{"num_hidden_layers": 17, "hidden_size": 512, "n_experts": 32, "experts_per_token": 4, "d_expert": 112, "d_shared_expert": 384, "hidden_act": "squared_relu", "moe_layers": [0, 1, 2, 3, 4, 5, 6, 7, 8, 9, 10, 11, 12, 13, 14, 15, 16], "router_score": "sigmoid", "normalize_top_k": false, "routed_scale": 0.5, "balance_loss": 0.000842, "balance_bias": true, "shared_expert_gate": true, "init_std_router": 0.0182, "lr_router": 0.000818, "vocab_size": 8192, "norm": "rmsnorm", "norm_eps": 1e-05, "tie_word_embeddings": true, "optimizer": "adam_variant", "learning_rate": 0.000596, "beta1": 0.9, "beta2": 0.99, "batch_tokens": 131072, "max_seq_len": 1024, "train_tokens": 692100000, "max_steps": 5281, "dataset": "wikipedia_en"}
Below are experts of layer 3 (counted from 0) of a mixture-of-experts language model. Rows are named router (the router's row for the expert), up (a neuron's input weights, with its number), down (a neuron's output weights, with its number) and show model dimensions 448-511. Each number is 128 + 32 x the weight over its row's rms, rounded and kept within 0 to 255. Numbers have three digits each.
After each expert's rows: "comes before" lists some tokens at least twice as common just after its tokens as in all text; "mostly gets" lists some tokens that are sent to it at least half of the time. This comes from a sample of Wikipedia text that the model never trained on. Tokens count by the router's weight.

# expert 8
router:135215177052124126161177099129132153117111127163163163125097132130171105132156135109061135103113082108131165137150123177143154147136160164127129135079117091146140114118129196160139175141096144
up0:120087157128142099170146146096084165109114174126130098054144092142117087168206103083197140062138073085133119170164101108117134116107149132132151153153137087159164129098142159124139127087121106
down0:213119073124116122076109102129140124100157153134147111097074098157113084129102125083131123099118179089157095130176139167173119188149075186157146152158167168139155147187144160132124112146127113
up1:120158083116161099113132142099144096117101060140130115121096128092161159084141171098167150170133116139083206085102077141121125127158160121159149117066171137105081202099107141133076183118130112
down1:099099111120175092094141160087132118173136122119105099133162147182156088149103106141107135226136114154069172201080186108139120127146160100155088142108173124115116147166151060129168124127070089
up2:125136148106145191140170149142181128155211101187190115101125152113148146145123160126109133091131142127167122129122136124073113128144067096157123146155117147096146162121174157153145132157134121
down2:115098154172142112162143170095140174090114124137166125137164156146173140155179084140090115163163125140153089138157175123154093051153170096082096115154193141127069128058142112131117107121084113
up3:137110141151019124160180145154169139154155138113112177087138140115126157092076131157112105069127093092109132116128159047107174101117130175118102124111119132141106105127124167083122142095166156
down3:109148115166156095155108100108112102166087122136137104147130127154188123168071143144113118109152064110148074147093121109135129159160107127130158143157169096143143170108023160189110105159091109
comes before: " of", ",", " was", "'", " and", " in"
mostly gets: " American", " States", " North", " South", " government", " Kingdom"

# expert 3
router:111144128158038082102110157198123118123127122132106152096156116108166130115136108126147202051171079104112133121196121037076120149165094139085079086157100167151161100166168212094152175174200101
up0:167174131158103144145110099139123107179135120139125121108099109114176151128128044160178119166215113126162134138104160145134112147117114133124119103099074130111110100145101177116097106097119137
down0:156175182139152100078160124137144158082101111132160115094116119131112226172121124135148150150134240101116132129167141155146175123118115076120159167152127117136106169119125124081154147098148151
up1:136099108196143146145171133123085074103143130120111111131100167130080118105139179093168092111113105144095122055113200109118108130100079126102101090057124100079149090146139100100106151082127141
down1:118068143114105080185103043137137203150166090123098130100078162120085070155096119158101099102125118116106081048167115103116129091028128105133117148137174075088104132098122093126114113137105149
up2:143133108148045107088131164110172069168059134128125133175155137105160100125140046111093047088120097134122093061117137127115109113059105134119078117164119134041159133103128131102064095171102117
down2:185133153118153127149129149139153108102128083129159140151134184135094174110086097107118119131141191107198126127157151120137146162093132113175106160215100120131033078089153134122132119122111125
up3:060112144136077077131110157146128076108101125156107135127123111137128184160112122088213171141128138148192112112063131154085136110203117152029128128123152155083190139158087174133098145152163125
down3:080158117171106130083128141169126131108108112137106138125075133189079165073133127112208146158146113133121144186098191154156158149115127089153110124126094135211158131135131093105153185126136097
comes before: "1", "2", "0", "4", "5", "3"
mostly gets: " (", "/", " \"", " /", "=", "′"

# expert 16
router:149090155155103101115152096106108124141061147102100151185137162084157148167165066106124166104138124124135165131152140120108171167110112073081088099135075152104153088127150119126079122090103118
up0:143123110087119138160198123163074145131106123094123105143059161142112166151159138090105132124176127130085138155125125127099095085122112098138119169147065097139099134166091142111068153154121069
down0:112076145127041074150110130090112146163106085066152122152104105087181076092209128118114131119141187138177155106121127092109098094200131073141125129096168136103189131088084080062147167126084150
up1:110113156127170186111141117123124145150101158151174154160104155107100120083136104109109088124098093202135136151080195142103129111137070167134100123119093171166168132098130113119181097100184140
down1:093164094143132072168132175134202139138148125189182134095141113127165157120108120133117155081083096188151093094126116118182135178144140178112108102167151099095122188102089171091126089141133102
up2:212175116168156128188075094108099079153124159142186114184107166144095134138165123148112149100182088099139135140081181135158183143101106196168117105149069108179124089159114135078153118162134125
down2:116118033158111131117077103143158143076107141061136178110092114060134130105084141150151146108151071133103134154149091126175142048062125160100154043078160095107109100119109179132128160159131169
up3:163117151080052090111106119160131179076135155111083226092157180093121036163142129156151121087079117136123127116116114120083121122197098105088107113123080080163161136121137161163133087103086116
down3:163125134186113103129134166175160097116100157138112088151120078070103203118092130109077145194136123175099117070110096159158133102170154079101143118159170099125129129116141132179132145151104111
comes before: " of", "s", " to", " in", "ly", " as"
mostly gets: "us", " other", " been", "ve", "ity", " such"

# expert 24
router:118169144107132070183099149151076138128140123175106152103120201115141142155090151170135121150185095127200118146120101142140169177190088140106123112151109107110113097170168206100147129112133177
up0:139162120130145071080113173158144123161140136135157145084163104098118202113121102133155090054160100106090178133116110156103098108152146119203148101110074135174141123125143131115115059183122075
down0:134150104132137084166099151109102124119083147078157126141117098072164070100153126147134073139124135104123098106122170115176114106134155097184177177223164091152126102125142131101122150116083190
up1:119141111139145116213166194131137111158138198132145180163149158118092105095098150120060151126159094147056130119159102138084088191111115140144140073115066163131164203141139092130144145147115128
down1:145132073150134179120073139032172134135043102164046095095123140152120110156110099138168054107126161121179137091173089116115096141120091174112126099109110140134089118127052161117102122146163125
up2:190112163153089102117137215141156167111142171144138108154115154115128093160152125158141090121122136142085117173140123120116139134108183146121120122132122139062140092076125112123142187100201130
down2:105086084079130093130147169067100156100124148077105129131145153152126146162162118092117116114113112158171070087076086115130172162133051202184132103076116143124132095095128098147103096124087098
up3:144093136201116110091101094098113123123125088152132108176154090156127181157062082127095075118152146120136093182125128171159069086139185146133141125141148174171166131146136130124098151104134126
down3:113148130126136182095161151146146145062113101097210119100077062122109119105127139192125142100084107126140148115104126123131127058141157136116127170133134110112137163125046130143143086158113122
comes before: " ", " A", " The", " \"", " United", " L"
mostly gets: "|", ");", "),", "\",", ";", "):"

# expert 25
router:168072146183088144122112131140135116140114098155140122165163123104161121133068160128142113071103102134094139087098148104118152129147056085097021133110118153101107163163082139058105164106148118
up0:111153131158088082218096139209109092070157110107131085136135144089110090140139179139184109096116147131188087128137116155131156185117117142136101121161122119109133133224144127111106131125137162
down0:102081157166120101125169123146119101124094133123085114116109101130102057127106159148079128145141163132153138166154127135106154109053159130082109130086157140110161149115106122047084068127173120
up1:177124173102128129142131171149158135179139154183160167124132210126101150081174118131105197081178131104155132158123108149160142050190129131084166160098142196133153114149119115156107136178117064
down1:120132100139198065157198065103120137163119098161086155164209112151082130146162114134106108086070127111114171128112134073113137119146118105146135115038071100092163075108184133093163146116118143
up2:129148054117113138122137052142167090154176161147183077167104077035085196130116176089107083088112125127102133155125109186093086152144176162139108133197133138108130139163130198087134167085181168
down2:042170088117175113164160116193074147116129177080111143142107054167138168159198172088109148165141095147133115101162136097168162159125110154155115122154153135112073143161149209150136097084165122
up3:151109154136055118134154196099111112113155128171120114125208154137137094139119120171132180130157135122162119124137091119107135134138155160130121086137090107171102083181122147144177183106160163
down3:129128116132045116116130107196137110118117177197128118102118162129084099173176161129122129125114111093119151118182139170146162078167185106131095125097129169070071121119130121130104109157128108
comes before: "s", "ing", " of", ":", "ed", "er"
mostly gets: "ack", " album", " round", " club", " coach", " team"

# expert 27
router:098116110148107084116175131117165103150061146126084137114138126102140183154141100159109166091156167098123121116142157112131176153128132099105087165117097115143116107121096154151139087097088133
up0:116138118112104174180126069179118110168171149125102113134128208063131172092123075164149157160169150080119096109082165181056162129140127124078066111117077113099096134092120155126132173122136182
down0:102105139152064100160132159112127116116109106177111137128105145098195078121131143108158132160169102148086098161163134111110143116158150165162154117150117158140094158150087123133119131171158162
up1:135008066124163113083095157069104171087176172144197097168183119107165155143168110112170119099119110145117123086152113170088123111082161110036101090115109134085154153128130092116120100136082119
down1:156144145177171102152109132145190150087094179166154124132132134092111141103149151098179140094122108148132162100184151111132101110101150113132088117187146091142112097096131073121070098070141122
up2:193168195127065140145077113137070157126131159106106104177101208146146105147201135167138153117129116095149103113122184176112154171154126110147092066122110163127108104133139184130159110107129143
down2:196151097095139114090109149123087143093120097131155172117114157153127159106201183131115098159125127129169138090054137183106103097152093186162175047132106060115167179157072146101127099122132116
up3:118101136089124097157097119117146113106176141111167136176153083168136131163083143126137113095102088121103145139184130115145190111095158092137117115135102211207167172120156143166072078172105176
down3:122078125095128129118103073131182125082134138158101095128149143113144054123122117112113122131126070131066123087220136104113105168103122126133135142126084167090117126154166081130097096095083161
comes before: " the", " to", " a", " in", " by", " as"
mostly gets: " was", " were", " are", " also", " first", " has"

# expert 15
router:127122161156192112161132132120147099135132152136124189075058089145148101105180092128110148044112101171151138111211193124136119129138113154160096135128080120112133059160128157098160185092143080
up0:187105098080087144169087106158127101114136096141081146073139174072105104132178101117085160125166115155115134113137102129118166135185138172141102145198197155105112125143196108104081152122120126
down0:127136090128062114129096165129135141167151137149131178152074146116065113106106057140176121095121152092136165104140198092160133091177113140102118133123100154164074067111145104138157134117128163
up1:124147158160111142104155134150109141157144122124106126117120135161112115180125101110162168106101070182088109100124132134148120126114104135162147127163129137048137139131082119158092107089081092
down1:147091107140124186141142143146124178128170085098073117087108085080145132146112159128117137152143089075123073133127096138157148077076068131144142108175149068199153154115057079163112095152125145
up2:170161128108130124175116144139134125109128104172091097122119113152154122169068101120085136083070141108146026098162149099138106100100142102113108182089092138099101108155066181121105170097117108
down2:148117119152133127136162078143139066156104110170163193124173111104159141153133187118147111152135141088132120063149184156126098149085141109092084099177133070101165147096083067090131164101141061
up3:146081189126158148124106111154141140138127146219109128091117123085130178128171146108104154151152136165091145146124101088133109129149098126131136154135175099141109130091148129147156178179134113
down3:096144088135136146163205103123156112142141086096127113202186146195095120122106145145160117066180098104162112107105073107123156099106080184125148099160064146088206122152172168173091127186145123
comes before: "-", "|", "9", "\n", "0", "8"
mostly gets: "\n", "1", " General", "There", "2", " Governor"

# expert 21
router:143106132133087141125152119124130114149090154186133134109175123124126151154164114142191152098168127112110146142112181089103129159142084088072096124108110092145100101150117162173167175120120136
up0:130132084102137156192111097061080129171168110075139173108156139127115139124108173126148131093150058069131145132140094079145143060157143130124089188118112193110096096124167151102163126062143122
down0:144149093110114111100126150136175153167125062108091159124154147139166086157095121143103112113134057152115129163182150159159122163213118098155187106069124089194162146154124162149131107226111106
up1:149134134094172128183124118159098146105139103178161131112116100104114135106147058115135129157134083150072116179131157108149153131087183138133198136084131165105136162160149141090166173179090109
down1:140142098128171103164117138148114112072094125118091081148103103095076106186102176081124129136124106148146152112090135147131146103094115125164140118098139059154185127104095143132122138154130154
up2:058112108155139103145142218154092114131125148130122122161149155131131125175172127111092114130136144151161093196141108117123134197065104130075164094148101112115056113077079154105143121124111119
down2:108130099111142093149159169148100116107162126152159060160160162129125150034101100125153113105125158068205052093144099097152109165114103096097108073077113115145124143104089044126119105160070182
up3:130156098122154144111084157136121160129127138093146095150105079150156146131139134151137181154091132093107128138115145113232110125132132130148055149103120132137120107176150114148158152111110126
down3:185100112139089120146084164136154203146171124136187129139135180099114107116129071170160093097140093144164122185158091158147164109119127145136103200151112079137208118167131142103131138137155123
comes before: " the", " a", " to", " in", " by", " his"
mostly gets: " is", " and", " was", " with", " to", " were"

# expert 19
router:068164137131116086143132108135138140158165074186143158108132139150156147130130129117121089119085097110127079122127176116103077168152126127115055104121054123112130168177077160070147133094125089
up0:087102137075140138126102106148225089067146093205180163154176135137153130161126098153153174094103160140078102070155111149105131240132134168123114093175102154112125062197118106133131118121146109
down0:101113120170117126133122173105127154083128169155128127160091089056123115135111200099145148113099117064107151112136162065087122115119131143130178086093117113064084159144145080155109170138172145
up1:106155147127162112059163181073161165171164133108124098148115112080164119106129168091125138120121095128106167143114143110091157142214161110148112137214103108097153161103139095123099134108137149
down1:153065119164105110131149161125081142140132131150178110118105093158116153212162123082116081093166117166104120105122119094134074047073141124099115107171153165073087108147146113105054132187149140
up2:126071112110167138097159115116146198108157106151101130113165116125140116138129113096154106154097133113110102101120166211110149128138067130168155136040129134114131139187154180108118127150136098
down2:171139178183083142119160128160129126137110125118110132133122120142103114133108116147117179179176101126124161210108144097133135088139165049101178145191149094144153090092177132124125140089098185
up3:162126142085177111193170143191070156246166138174137123093066122139117094107156122151166111167093169097075129128142114158085121077119133113144130158127109136091106134073102130112079115117160118
down3:104122156103105090141129154096117137155128160168111109160180153108145081129108114128131125065138125189125087138104188134140098120151145162143152170168123164175074178126168032099138133134108133
comes before: "\n", "-", "|", " The", "==", "The"
mostly gets: "\n", ".", ").", ".\"", "\".", "sk"

# expert 31
router:124142150105039149149158090129135102117134162132153116120170125109170101138173085134139119135180094141106129143164118123125170155165091129137098131221099147182137081118134165122110165071096125
up0:060109192118144040121106144112147137161132132099120133116130129152087122119189134139149141109172175113128183150126132116097133109125102110141071085140090104149140045140092108089143121138122095
down0:145115103146137143121115126108148157133159099127164126124149141155153103156106112134133130166114104150098148101160123211098109168178122090183120169099150141101130122153160179168124145138158099
up1:103125122180124152122114148153140103066114110142104177066116148113100068152184115101122155174142138163133117145104082128133122129145138169098092162149093160147163068144134109159139108210123126
down1:122172143171150113134074191112152102063097127133095133142144032147168118152119147139146092147119106120120110177153144109094139130145141154137164107127148111132098122116085078135121155139079089
up2:119086164108085067165180133140128175083101126126086187173113114128135171106096142119126065084132079152163143123121166118138097122132126099084180140151173117071141103107099095102069147128097121
down2:127126115036119100100159106186109140099140097068159094092075160096099146102145193123139093140146124161076105078171174135184105138178144125065101122172130096119126138175076096140134087098139129
up3:109153145131133138135127117112116162100102115146084123136168161145096127178112126115176134113158089087173092085086045120116159118110108110087111131188123106155122121155148115146142160115097083
down3:140109067068155184117156105113160103137111095102125148153198102127164093107116131135153117155102103138126085134088134188145102139161140156204157147115142178140130179204144115109124095135133145
comes before: " the", " a", " his", " an", " their", " other"
mostly gets: " of", " with", " its", " their", " two", " out"

# expert 0
router:141101103124037110155134170091106143171069116122100178088145134094099120111144167136134092055200076137152206186147106092145105145142089135118110133151112138155107097182150182092140139137138140
up0:141046113123057115156108075203134185109130110132141140080147163107141162135125169158141165183112137102153140148175121103095156159161143193152109119126170167122120118111101168153176087138164116
down0:150115055138197113096120173131064154084143108176109143119174119167154172151160095074137138093142169124125103141126189112134091159132183161141103125147159163204139104091135136217216132178145162
up1:141146085151149104088100121141094117110124195125119133130111082133131166130048123122105098071098157111123149156125104069123124187123176128106106111125158116112171102130106188073144100159156150
down1:141162126150099164126139133103143117093084117184080121055203146182078149159141126106146118130123168058120103156132173133140124172099153121081188175166151163179135122124177124160175139136086175
up2:094135162129137120163115140092101164133104136139086140146141035163086153044084088115147133062155149184161164118187117062149158138129116142059147074134107092118126140110098147136122154105107139
down2:168105136115138116157153088104166146155173109127120099099156195167123140047087119133187142092127166124151094150124131123135144100075148081099085152157115104177156168091087080100176111071114111
up3:187121158126182103162167150091153126140133148131118152160106122163131139183107170132140080132095145117122104158114107144116113105203088168138142060121115155152185112113125198052131141139136117
down3:108144148119120123100173173132124130097079175129107081105099175099097060137074105120185120104135130114132118125109173152176171093188076141122188082133103128072142144131147168172098175097081130
comes before: " ", ":", " \"", " Total", " —", " first"
mostly gets: ";", " their", ");", " /", " its", " Total"

# expert 1
router:121072141133118132153160086113076107185083056146119180102136133146135154089106117162114117096138076088130104090119111091087097160131146127080093107130114093141172144116136135103136137124126086
up0:202121107128127107130106086194118120138104121196079135113145140124115176110183128159118139082104113106126085187143109106112117104154125081076162164150085104123117125121139159130131116097135122
down0:124136115071151138159142068148094099143108087165151116085150158190178139087141129098120136155190189177125158128169173166175143116132124127128070168082148121089129090130092156190175140149110117
up1:142049138113151164129180147144152129102158161142140143106174098121106113184140109115132156139099139103124150073174160108143106157132112134170052101126146149140184082123180139127185123122096139
down1:091110166159130120162081141160116094107167148158137224123091092097191122069126218095121093111177100114098109094090119154144072128150094116148151159135126109125117075122075157155056121162108160
up2:129064116147160146112105146162098155159128118125140150066117173142134103130121212141127139151153070136115146066255111074091138099103105204127124169194113170146075128143146155120119113167128135
down2:151103119122088138072160104138140093103144114136137192104105139124087161155075147132106166140169140144154104037129091094123134130146157191088170136126128090103177138092211079194105187161114161
up3:143160096177113148073151111172128131075138157182072122131156080081115104147133143120087146177179080137135136163214127140086135152135121143119168137115136088108100091118147150105147128117157075
down3:124138112170122100116152094153133080071174137117130139126125078102160030116156112137165106139156187124139114144139127160121150194103149087160126057150081144135149154085135085089148127141139085
comes before: "0", "1", "2", "8", "–", "7"
mostly gets: "0", "°", "′", " October", " June", " January"

# expert 9
router:118121169121097137165167114160106127147073083211148157101131124114132116114117089132121159107180106156100124112208129164099161128160137125132068109153147139156125103154122178122154101144159111
up0:103157091133089099098103116141131188119119127114050136154079119117136071125154114097111147149169097106158125138125149145064114154168134140111083095077126116094143165147125071126164131119109143
down0:134089148098142133104101064099155103069145139131149120166156083094154088096191100115171119162098102098166105128106112051060115154160118081117144073117104125071109127132147163155094136161081094
up1:108101170089130067096130097097135088099152104219127149141167143146134100095136107158146140128135107143094105139185122142127128141155106092130113115125128119160131098150093177164121122110102151
down1:114105130167169052150098099105125163172123173105117120144151114120100101174130229171081097144115149123118113156155079182130093094134129106134158135153142090166123088108155175174101103095149152
up2:137076127138114095152080132195113154134117178133165138080121118168136116172168190151074141112175121092124092099052104109161112209151054122144168193136116123138102139142140162064135184153088149
down2:160168108105144094131100091129132152128136167114133082128131161154145127101142143146186094118112181129127168098095144113126144116123146177156133127143112111122135100137150092136113110091150112
up3:148140138118154070110119133113173165168169108163175107132108122109154103120125119155110185083147107135146078125142169157131110166124133132135146080132164111111160099149123119129117110144124142
down3:129113164133125130099129124120100160159107061101099110164117146147154152135149128134114160093153121104112170130178088132033143123103167159160093110204086145143126091081107180153109168056115148
comes before: "1", "2", "3", "4", "6", "present"
mostly gets: "–", " ", " “", " \"", "/", " city"

# expert 5
router:091161135137092095154096088172154201162135141174102109125054117137161059146108102159088161055143071137138173141160181125124070107212100195117079133165100157136082106122124203103140144110150103
up0:124112105177127134120156120147124046156166105134084187115099137104156148154113116119118162123182113090120132150102097063144122197114107067145083169181145165143136150115152097112121144149145117
down0:136148140166132145154140141148155098090140100121164113146120177138161154124101093039145177172147125142114049154069121105129168078105102099124079134113085072151034143117142090151147102158112095
up1:134116194162100119130114122173126046116150089159153099088171130095128096129185144124089133119193039148117090110137139157168177137126109091130165137160154072159118045121084170081094149145085065
down1:167146144134149155095104130191144111112102159111105116198126122117156072101132156155133085142147124128161087137142155147085090113173140110094139089171071163125156187161115070135099075083136130
up2:121164124182060135113122074149077189073111180139110090084086107177102096107114114029095084130096090096154130099126116112145160159146115142126108075065150204137115084125122123050243091084142103
down2:087151083137058136127150140114137121164153171106095079171111108113125114134139161132203115086143114170094178110152106126134122107141172170119069114212133127175126170097111125198097092169122066
up3:138087103156116144142169075161069118143128134148177161148124130154159097126158144157162198088176186104109122148155081160132166153112117153182122142146095157124109139149126166144111117161081180
down3:120100075140107154140119104147145096137165164112166099167112156069146128057087149157084142149156147186116130141049138120174132117168147117130150083110120088067171126085126147168125097118086110
comes before: "-", "|", "\n", "==", "The", "==="
mostly gets: "\n", " (", " \"", "H", "E", " single"

# expert 28
router:151120151096081079122092098148123131120136119151104142116145171095134125156098148136135137090121096091126107188176181178084142121173122099155099117153177093136128122208152192119134127137081158
up0:156170192176125173105120154106142135182141106101145149166135072130089116132113126081170116079131056135149116107114133092127186172180142118098144152114137154115106153110147175103114188077153038
down0:104151130108102038148176169146151086124129147067121118121116110135102134141182125100083158148116147133154143210119113134164152123065124087174085097152151116123126116115143075112126178151051169
up1:088135118112091164085172116121143076069114181198150061122168086111193200081163141098183112125126092114137091140076097142135129159176133141152169202122093163130147152171148139119105218120107124
down1:062106121099112052124127151132155142149119149116123160128135157183110071119124157178112140069078172138123166117116164160196071104118117134183094118106191075140110126093109147116148121133131152
up2:139096119133144166147123150178126162095121123195122136083144106155194160117125129160189068155141132123116120096148127110151116136160149139149158162157081134088131175137145076104157170135129148
down2:103091187128142145167123095163131151083201158113151146110091148101164106106111190116084120126137102133109074092174130119121180100109115101156103157144129133124159129153093158161118092116142100
up3:179099173113139153119087152218116111098155090169089169103101082155130141113124147155101131138077089133095088120119092109084186126101104166096098095138087124086125152075139140079067067124179155
down3:115094156095141126087112086105088066144117112124111114059142045067100184187198155100181122075167144129159121101092125113146128166123159154162141172148127111064154160097037178073160146129104125
comes before: " the", "\n", " The", " a", "==", " his"
mostly gets: " by", "===", " on", " ==", "\"", " during"

# expert 17
router:101114085109098108092152143207059131179058157148126145127082151128089116132130125100147117123131078091160165142093116131104128145185128162115093114177129123144130097175115194083159122095119113
up0:174146093149066114161152075114131202133119136103159116115143108120180160102138089077134125100152140143108122119120128103080121134136146116121128103175125128158138059117119110143139145107080136
down0:095135109152125104137187118070154128095159154144101140085145128129074181128073141128114084110129138112115098123164171131157121112158113163142151142088121158140103219156155124110131141140167119
up1:190096131166114111167178144126107192124140174124089098071132090200136144082124091103167074134205165151134102066164147087183187160130198133122123104156121136078111109118130101163100134082162061
down1:134123133064201144179153109124108099063204114163065108113115169143118097167033095207171130064174134123178135145211101106107160154093126139124098156082083060079149141158158102101089089123153127
up2:136090163088111133150135066139116167128101205182095148122129106125145112138157110158122127132111098133085116149105137132130188119096139205190118114171228112140135128020163177108100133178098127
down2:182158086143174115158122126133166052115135180148138094063173114149096116152154148142134098115179137143132102113128111116102092163154096106151096157119098099107096111110158071111108100147094100
up3:098101149040116091176137103119141164102131141106136248154172112064123124145125153143133144098153187135119158148106132122113161104113103106134081131123111116083067188130129108129127142098130135
down3:157172088143172137162169184123117072125177118143125110091143135145142103096173121132156127119114155141093140158143124149125095091140105164140142062111135104111171140124159103107122094112129117
comes before: " ", "\n", " \"", " A", " —", " L"
mostly gets: " |", ");", ";", "):", " National", " *"

# expert 10
router:119148114115103065100152152161129116089127115188117125086152110106181158137152157132161130102211082119127146104151165146081161121191100113143070130119090158134123080126054144127094137138152125
up0:106134144170136096141136171118130168113090080159139119166163144145146099169113131139160112119125107094146121109110165140082112125109188084103108162103155125182139100128131165152169068081108144
down0:090142164125115103140125109147062145139172091132161071154130105093112148098142130189121140141110123141091108070145120135141082189160139137163187118150153069128174146152156136173110087131112148
up1:073142120143164083117157157132126054105203132079114155147066162174145166101115148175179136084116086115139131151142130173102115054176094117187163146196142140071073146115163129125130118095151111
down1:157068117105157123145139126139135115180101176103108130145227113141093075137078167115125110148186106088126152078066182138112132105102165142186082098107162120142142095150112141124103095125153149
up2:141049180174150158129196115162101114163110157163155144077133073090091109109094134109170169131133090152137155152118175110124173187159128187148095130150133181177132146118191145155099176113170114
down2:177143104140122144116112116176151124120123097138135179100152104096103156117132135120117086100104113093080133149212121164129128209148117160143087130122151145171129099079140089179087105124210116
up3:109154111113096113167121110132165112096099170127177149168114084145166185138152106201142199157093135134123135110144110121064100109207143141104105057182149133119195104191135138076122138141093121
down3:171139123119144146137131114110155094156105071087151108077169125162061061064161087149186064089104212111117117087103106139090160187121098099103151130152151166153112107109106082089120134194111142
comes before: ",", "9", " of", " (", " and", ";"
mostly gets: "SA", " Award", " Awards", "ification", " Islands", "inomial"

# expert 12
router:154110153117093138197196166129085090124177153143089192156162142083139108144143142173107158128183097160145106164146149096150189151157121115106120133083106137173105108114114166106206162129190117
up0:142178153092111105132128071162126109140134170162139123157154105167137139188103075148117154116128096054195116174135129112140105121127099076070165134099036141135122086112154103144144132144134122
down0:102140101104079103138180193196067079069142084114168089123164133123051128136123101134155160138174126113088151101096138113102116135122141099139102115113103130116121069166135184135145113164153157
up1:104084126079100185166082130202150116154169151153141171114069165087112148157132070046146148143109129080116064097100108168156187125154120094157133084043109113077125075158139148120148184086129143
down1:147157107090102096102038132101170097164148175102135104138141092101163109128095105111134119134118079127189153159173079156141141208126081151158135129173107112117155139136125130129130103150134170
up2:133091164131146156121134093061089158112160139138092089138121094136161175173152125122143153108103140100130146058118153115150121124146091168111094078120115137117156156232152138151141132128078152
down2:140168130113136139107110125195145120132103086103112148153127170145090155130096096149104128100147081129094127141203183171124091098130127166121070151123106128136117110143145169087104142146227120
up3:171094147154145121158180110099147088138146179133112105156094125104139093140196098054139163071167150140125111140124123082107082104142068184088145189121124152143102108157112128081153104144175068
down3:160149094115135145143123156076120072090154116057081051134114151101157105145176051128074100164118123060096110109126142172127158185104105089083156107085153177138139114140145113091073089136143156
comes before: "1", "2", " and", " which", " but", " he"
mostly gets: " ex", " re", " all", " comp", ",", " Fa"